Weights of a small mixture-of-experts language model, trained from scratch on English Wikipedia: 112 SwiGLU neurons an expert.
Below are experts of layer 3 (counted from 0) of a mixture-of-experts language model. Rows are named router (the router's row for the expert), gate (a neuron's input weights, with its number), up (a neuron's input weights, with its number), down (a neuron's output weights, with its number) and show model dimensions 160-319. Each number is 128 + 32 x the weight over its row's rms, rounded and kept within 0 to 255. Numbers have three digits each.
Before each expert's rows: "mostly gets" lists some tokens that are sent to it at least half of the time; "comes after" lists some tokens at least twice as common just before its tokens as in all text. This comes from a sample of Wikipedia text that the model never trained on. Tokens count by the router's weight.

# expert 18
mostly gets: " | MF", "00", " | | | |", "53", "|  | Democratic", "41"
comes after: " | ", "2", "1", ".", "–", "| "
router:119089110089110154146157116132136140109164075175109149116158176128143131130142045158150128148113125151183093104092106112133057127114090167173110127153161115171179116166135122125161133161177114179156169124124172129136105071108067202186168097160117134122099079218202155114153074143139153149186128114172079127114094183155109128087104104192124139144138098121154114146113136152118100164092115063110099131173070181174124104162095156111103161110223058146139156123125138094118174105164125
gate0:198127191152053165163135131140104065160137123140150093181089057114146078159097056099122063130105143122107186114074152113106165106126146161121106118129094148179175120163116184068117093047110115134110138077096113145079123138108166116130125140110158156127139149142105121115138127108161114146097178121114166110100130081088065151077151125119157124115158142110094134110119067140137129167108090112134151051162172136127165163105097118110149071109189100109138129101210122178114149180101183
up0:048149159132113162171091101097102114193120124137158126170121090061116064127111100111139121087156138106099118167139137102167119123161160114138105102116079138148122125177136147089139107121144125149138144104154180115132100118067211097108104154071110125112117174188139050090141128126164129142147117205093113131143073130105116115090127130107154136141156169121040120101132114082101150181130114119088129085199181113165137170137089144181142072075130096069121087140191115150105155182098106
down0:206173091099119106125116129074167056132101089141145146112125120089137096128092102092173105118179165150178124111140082160078100156172127129147095119154129169164098081142182130143138161130180140160067139185117075111104106106190131143075106108208175111121132113138144191118109157152075129146083100161130141173139126145177128112073110142131183137078079124180086063089165137109109142177216161133102154154149114161107109148127165134105192094154139161109238127123168122160137141112140143
gate1:111067146087188097106104163089106110156114151134101099136149148097124146112134109072155152128122071102133123163222138111073163155109182133155130071104084151135185146134203132166023135151125092140136117080123135117131147125116182111114162125104092124178160104111145105135175123104157132079120127104153164129083174111134105154137132154142135138120142129110153121179113136146085122162111150154109131100124143107131109159083225164129122102128080097112127097105181197101093088086098101
up1:125141075142092145160134069139120116075153122090158151143115121182125112110192145155172111099099200142046156108015103134147133098175126141127151157121155136084108094110082156088121153148125147130129102143154141143143056084116064120121139137112108149119154129154102174115078118120075134130124112174121104192194122110120121130058151134091112137104145118093094146125208133105139166086129179084132116150157074181115147131171122143143154172127140163099122165127130096146117135112185133
down1:113064145113164113160140110060133156123146122134108164106172128081085167074158133100113156109086176150077092147161063130067135148135075126151135085109106106134151135135151129148157129148111171108152150123136141157099071078123135153110164119155114129123110118080086136147164162140092090122112130113180186117124158132178083116106184110199139099107075074081135137119127134134132142087130154105074159147121125159132123129159121108196148032127162149111147168115154119111074103067166092
gate2:122152181094108148100204132142165131188163086114111128129120099206105109124115162169133149126162077117142112118145141165065178064121150157079090081173093159136115138118104147088127129081058086101158176112086099118119133138115120152089093052143137081182141173122073185153122124138125125111103060154149107132080129123091101135137134151150161166129127114131083175173207151108166096179115105052185209135214130186048103156172088119171142159117143096117145110117156145161113096101135128
up2:147140061181191081158096142109103132116176154103070197143204175029122103093146112153077154072121154091149110130141138120134096200138129094121130137103124135087118127096107063096106141118214157166086115150126166139140094165116137071152144156100119103126153124146204121083091145108196191153126177132145124209137092142207133116151109156111062116102146194145156130104169129157123157148141093165073080106133107056110159122124145168065080082142160139152133135137142158118142130124155094
down2:143042152071123124101202111213168091145094109164131095134137148175117105110153135145118212112130134170083145099140081119156192134104129140133152129118136141161178136129049132087078077138112126134091147153095082144158161080112131106117120114157174159167128126098024168132104110101156106065107095072089149108128132148161100123175118153118183127110172171106152155147159097069114077158107091146173169128169160103140081152143108113125172105152131142165125156122066119111089090102100176
gate3:126139139097083104101197156167145143118097112076132103163150104196119127163131175115101105190060112120104125121110124162149146135141113086108135147138118122098132110156119104120131140119149092145118109177125098172141147108129078108078120145162123126095137139085078112106120121131194145111093148139132106180145066090111135112196146159041160121081066109178138115085138146159123117141109151178188090152138169165119123136104089107149148136168117121064135126178123127094121140055134139
up3:143132098159129106138142146107192055133160125086148110121162104135104086157124105136128041115106117102145118133111102187151096129152076117141112137113114134128109144202149073091126183156139110209078131105136090156156123151144070089116091157183131092165058141127161164123165107160145122117116123104140088168142127164161165141168156112063098115155098122145185087125109153072158100117080136139129145161176136115093164120087128145144102146106125113130133185130096082131097123126170128
down3:152206127039101166129081127173158121042124102174106127120113130133172156106118110138155158084109167162105144135133082161096087073087171138117138153073170209159084155113119121148137100103112124084161153152112136127090136123157170156103141125162051148138135117124141165108126117028121143154128149122100180131136139124114104097098085104239137124141189039164109144075175150114088136141132136179150091154095102131178089139152108118139124110170175142125139135125119127127135185174143107

# expert 23
mostly gets: "2", "1", "5", "0", "3", "8"
comes after: "1", " | ", "2", " ", "| ", "–"
router:099106157126113145115108124093103112097100101121053133081117143163117115093119078089128158180140084155165105118127131144139117153112061175174089113177079093114108147130118063121161102134180114090174151116081122091105131078160087175159143132104137166125111111080174182149096122155140146173179096171157093172068131184151140156106118101114131127096123076126110171135060076154108144157182097129093111059119115142169149154089118094095118106181159183155055189144154112071136101111098102
gate0:174138111115121109078174171202126112102102144124119078152161146192186105139107150148078105152117124119062154112149160146182100151143116114108082113151128097169159171140139077116174100084138128159104064089139141146154113155132167086149120163149105144108146118086076117115108117085169128125114133138113160125040098122125138148142087137110135191135165140113152131172126104109105146102128117127146113103139098148108149111087113156193094098166144109118103099088164144146130133139153113
up0:131147106090090154111181063143122129121118157142154137161156158138113103168105112059131137155104170147098111124099137135165087115137110083137134144147110155085130088149188069160137178095121106134094190119163181079081099158107096103093136129136126105077118096114172201105101161164104203162121094096151075131141178141065120154156108106121109080091113105188165129101217105089148101144112118093132170185130138132093127174104063141098073084186103131076102122075107148135172195142110125
down0:140143171136096126085129107163178177095089145112145182123075132132137141141120116168121137017157085159172111134106099200159164053119094135102117121125163092125158138182072132126125153110122120160098130142076101122092072148101121126172134164109158135120153120092140081167180130170174131141124132127068135132079139105123227117121093156107024147126118141160087150081141137136120117111141163132114105152123139142113127090122138140067131117122105144139134133169177117112168079114070138
gate1:167163134081143162099111117142159169115146060103059133144098043069142192182113161114104049191196168097089160089162089148111101110122129125145103117061121084151140143115148111175100131124140083167112059110123154114112079173119164169148183046124122125104145149145124105178134162172150164115120171119095170135116137149130142154088067143082131095142159136140063112128119178114117187126116134122059042114102120127102137128194200104141157094107131064166151105110147143152103099125125163
up1:144149167096086171127156165115075139137105119086178136086091147168064126117093098137169126175110066156135173141095147103131115140073143152119148132145091070126146107170105154171131102166125132128138084144127194123092102101126122099149141149108113104157155085136143110152099141152107147096102128126094127119145135128148075177123165137087182089086139128166176121087118060143140127106110042145117071167107081213092180104144109121078141073096110092153197114100174202160109111120123142
down1:098172214141135095103116095104106158121111104117160104163098131142132116092098164075132106141107088078076168097169095114172123121129151144088137123130135113181095187157117154101178168185131083153117112113066110114135107139129140101124113120120149158140104160088035099211138154072120134059142111147176113138155159102126096137096151184131072153150106135084126146138149090141124146157157125118120118089083142167133106115080189158105131116122152125080174177128128138099095125138137194
gate2:149138111108137101146121177114149099138119083124117103101135103145104141121124109087090094092152076077162120077129116157167123120090107116147101090131077090143071084135098170133135143116127110099141111067175128172160082134135121101126133117141145127084089185122137139156102113140109099169124124120167136111108175148123115167121113105102124197131218159105135186120179140103119129102157122092122059134061125115132107103114105083185120130124105170103118101148172128095115097102156115
up2:100187124123127155103040080119156090188104144161119161099144168115076135103207116144097161162128159170150138199098125084135112168169148149127161088170127147105145133174200103133122124130127087160161192140104131079125130126133159124110189150155113134100078032162185133140137166121147198143124145069096115181183106193118080126135113099136141119134100136161138098122136111156087112162128128130124152137138164115141190153140088134112140120119135111121099126137099120100144133123110127
down2:100164092125132128134142164096115130146094152113152113156139164146163108103161091120097108159082137105108104152095139108160155162159151137123129099124123118164165158109205146135065109160074157152170124179087136079104239116124130124094152162140158152100092128167161114174108155144164167114075124122123185134101135173105125089110129090108111070118140171190104171123075100169097126169116028173191128193146136065130173150109103106104142096087128107140125102123077100118109102129155135
gate3:133148136124125089160107102146105177124076174134138157148123087103160171123164118122101085114138170147134165190111146163170221089117159115058143140139150151125125131076122175148133162118128133136093116106136059087112154161112218120126138141137129129101167159141087124105119148067109082137099114090106203143167139083087071042126111120104156130145097156125039119125170134111164133160123145133121101115165107101111102100159100100145125118108139150121112154090109147143093122124148182
up3:107184146102112102140131133134105188109111141129170143144152122095095157159162118119119127122163155141147185141079175150134130057089136121147152036136092122171180101147153135136137160116124162151166130068141102104099174163095225127144153122138125126122124182106104171101132133105118116169160125117120125148148182136054087059148124136148168100142159155074012159122127095121145149130134178136091091167132069108073133044176100129138142118161135125114131139101157129081050092143161184
down3:119140159077103118140142103121117134128141074141119100083104187167112155076158059099140110078149091144184115077171189115109121097093116096101116063118136121090144146096122100115123099114159135166161139120110093122152153150146094158115195144064119141115140184098138170133136100182154144121166093121109072149113106157117151138157131136146104162111184083143100106154102115142135142099123102164153091142158159172135090126181160137127103189153151116156121174107108097133142131111094120

# expert 17
mostly gets: "\n", "\n\n", "| ", "|", "- ", "|  |"
comes after: "\n", " |", ")", "\n\n", " |  |", "."
router:132109169149094117153110202094070191154064177170144145142140120064139066111126140136070165119122096100044094116114146129185079117088080098110120140121135152130109076090089113114138112085123147064135133087118193085060181165091170162098173115107114072146096145186150118090175154083101169063133115144178150116146125102151119096180087109152104132162136173135139094109082119071179145124163133170134111099159130155156145181092068159160130091137069134102105157167150147103130133084100140
gate0:119149124106140157126093068172088169153138148094168123064116145198161060131139154085139120139118159112112139076106140137109129057160191118111116131196126138089162160147175145119132147082115079167112122150190092117110055135191104084069103095176112128124152137086043107198106079080041105152141102084152141180106193120116130173077075125134166124176108113101120157082172159117167154191086180092099102175107095154138179135117147120124160138173089107172139148069063125103173104129134090
up0:095053151157130080083134129122171096119126143164148107161129076094085132112153096096105126078140136105128102123109085180156128183173098123145133099103048115122140099127106141117112125163114180107201142139104161140138214110108128181159130139120176146122077114119158084132138145103160085153103113181158181069185162206110148063130132149169110169173158162139139147162111078162117113105177125144138186135120117162148127194069068108155165149117123155109108101154155113085149141101095114
down0:129135157125107158129109127109190110118150116083065110123128128149126151043184139131172050083131146147145152157199162115091151140142099179146143141115178166126121094113146121144090188117112147128165100118117138206161090124140160124164097134088153142147092121101169142124133091113178099132141135147075136173204163086077120204156146154105195116152165186114128116158183101149122123083097150116164118105088112115100087141096103165146123190137149129136123162136156154085094135102110150
gate1:125076153139144164134076176130120111135115132148099097118148088129098078133080114112103133189158170116078124188168125109161158174101147124132097064165134126086167159122144086134102120135189134127100097107161161211107106075087080109144099173181185129098106144158089109173130156114144109197139175136082166125077152081143146141122153090137130132117113133053146162161145091133143104104079129134126073126112111158102118121172111076112121100142083181088082081114133034165152159140135124
up1:112093159120126138159122150104109175095112114095133153109187077139069102121083149103140191170178094153089130146146104191181131147098130150046143093088115116143111102123158122132062111139116141182084127147180119155129124160092193073132113146191137098107117113117111096215103164101157112146164144169110095144119148144078099103125161140081115111140183146104146172106051141078160121108084147127157110156244098146137117113062137163142136105079092082104106085048128097123152125131117092
down1:095081133179137158201112141068077136198129120128094115072117153117087099171058098102176119158165089153071080156145183137194073145114131136137105101113094124142113176037170159137078056069155198136124118160088100168155109068130092141134142159083141112168166046162154121113095158096124072149123142126089134168139133115098124120086168082136175131086096130152079101124103137121137100133114140159099082100161130154066133158198127095144091166130092134099122105102163105171140182146166114
gate2:115115142137129116133167161143138110145155125157115104118059145131100139159146097123148081115121045091080144132063180158117119097119138104145103140125053106113158199166145074102113141142184099113097082109093122089144106101109146129073150103115115126150121150107142160187110156151178118145152114129156143098142135112148116142057116152115098142164173160145090168125169149082158124119120096091144117095147157145122162156119118105091054125137134117148162113190149105097145158151096142
up2:086134123164122134152101112072090175128146120166129157122095186079103115158122090184166068132141111145113163202132173139120134129130169092092110109140071151123126149152077080018185091056177110145106121127085149093149145163118142113144086149134122123157112131173173091153101107183163134141086101118141179092121094098100107140091159146092127100170167148121107151140180180080114160051118093112127138140158159104120108102144170083113074132059123116221163128191101101131139081155128133
down2:082115085096099110084081110123087111147120194134126135185162103162163140179103221128069090089125071144116131107108128148133107171082066142123123132151118127131130119128095112182114109153051144103128213118149192131103208126139131064084117096124116096204161142167095092090111165115135120154107143086080121113143145113165089106118156137116137165119074100129050109062101118105110113174146103161119086097138135102119081103104175102092064179138137120131155114126187173152108163124090178
gate3:107115078176095118165111153155095091125056137129094085084133129104083126154144095128152085188148101097135082116111114117160096124144103065149125134090202145147124186131121069139134145113154151167095162100091121149177099104143133121129162148113105100115138140103107165119154136133056076076185169171078125152083057142154030121123159079071064114089130119132118108115138111146106132103105145057052138101171123069149158140056140174127125094167113111098133118142081064128153068125115126
up3:160175091112147123116107078211136099108121093129164098153105124157147120136082044124095137146071175137139114086122128141115131115160049139102214095154116119140171096104075122130087118127174114123145137129139135113119146163091119160151116070100122129084126173136113107118098159155150103139182143102082163089118141095068139087205128148130160035095156173130090144042178144133130127082165126082185131091121158124088106133160160085113086101104122159120096145077113153158141177118132126
down3:093130108130088118134099118155101113171196162081156124132147104167148096171174169145076105137065119100133143135092133183160092066106138184114138135105147106166154116107096143177118078163072135118163091117141164099102144140174168135169123176155113129099171088118130082181113152107127130121199109087136072116186176142154161155203092124135096109093147203103076122090158136167117082144183161099132122093136100125132157148153149059149104123123114157149179164073180094151078144142137172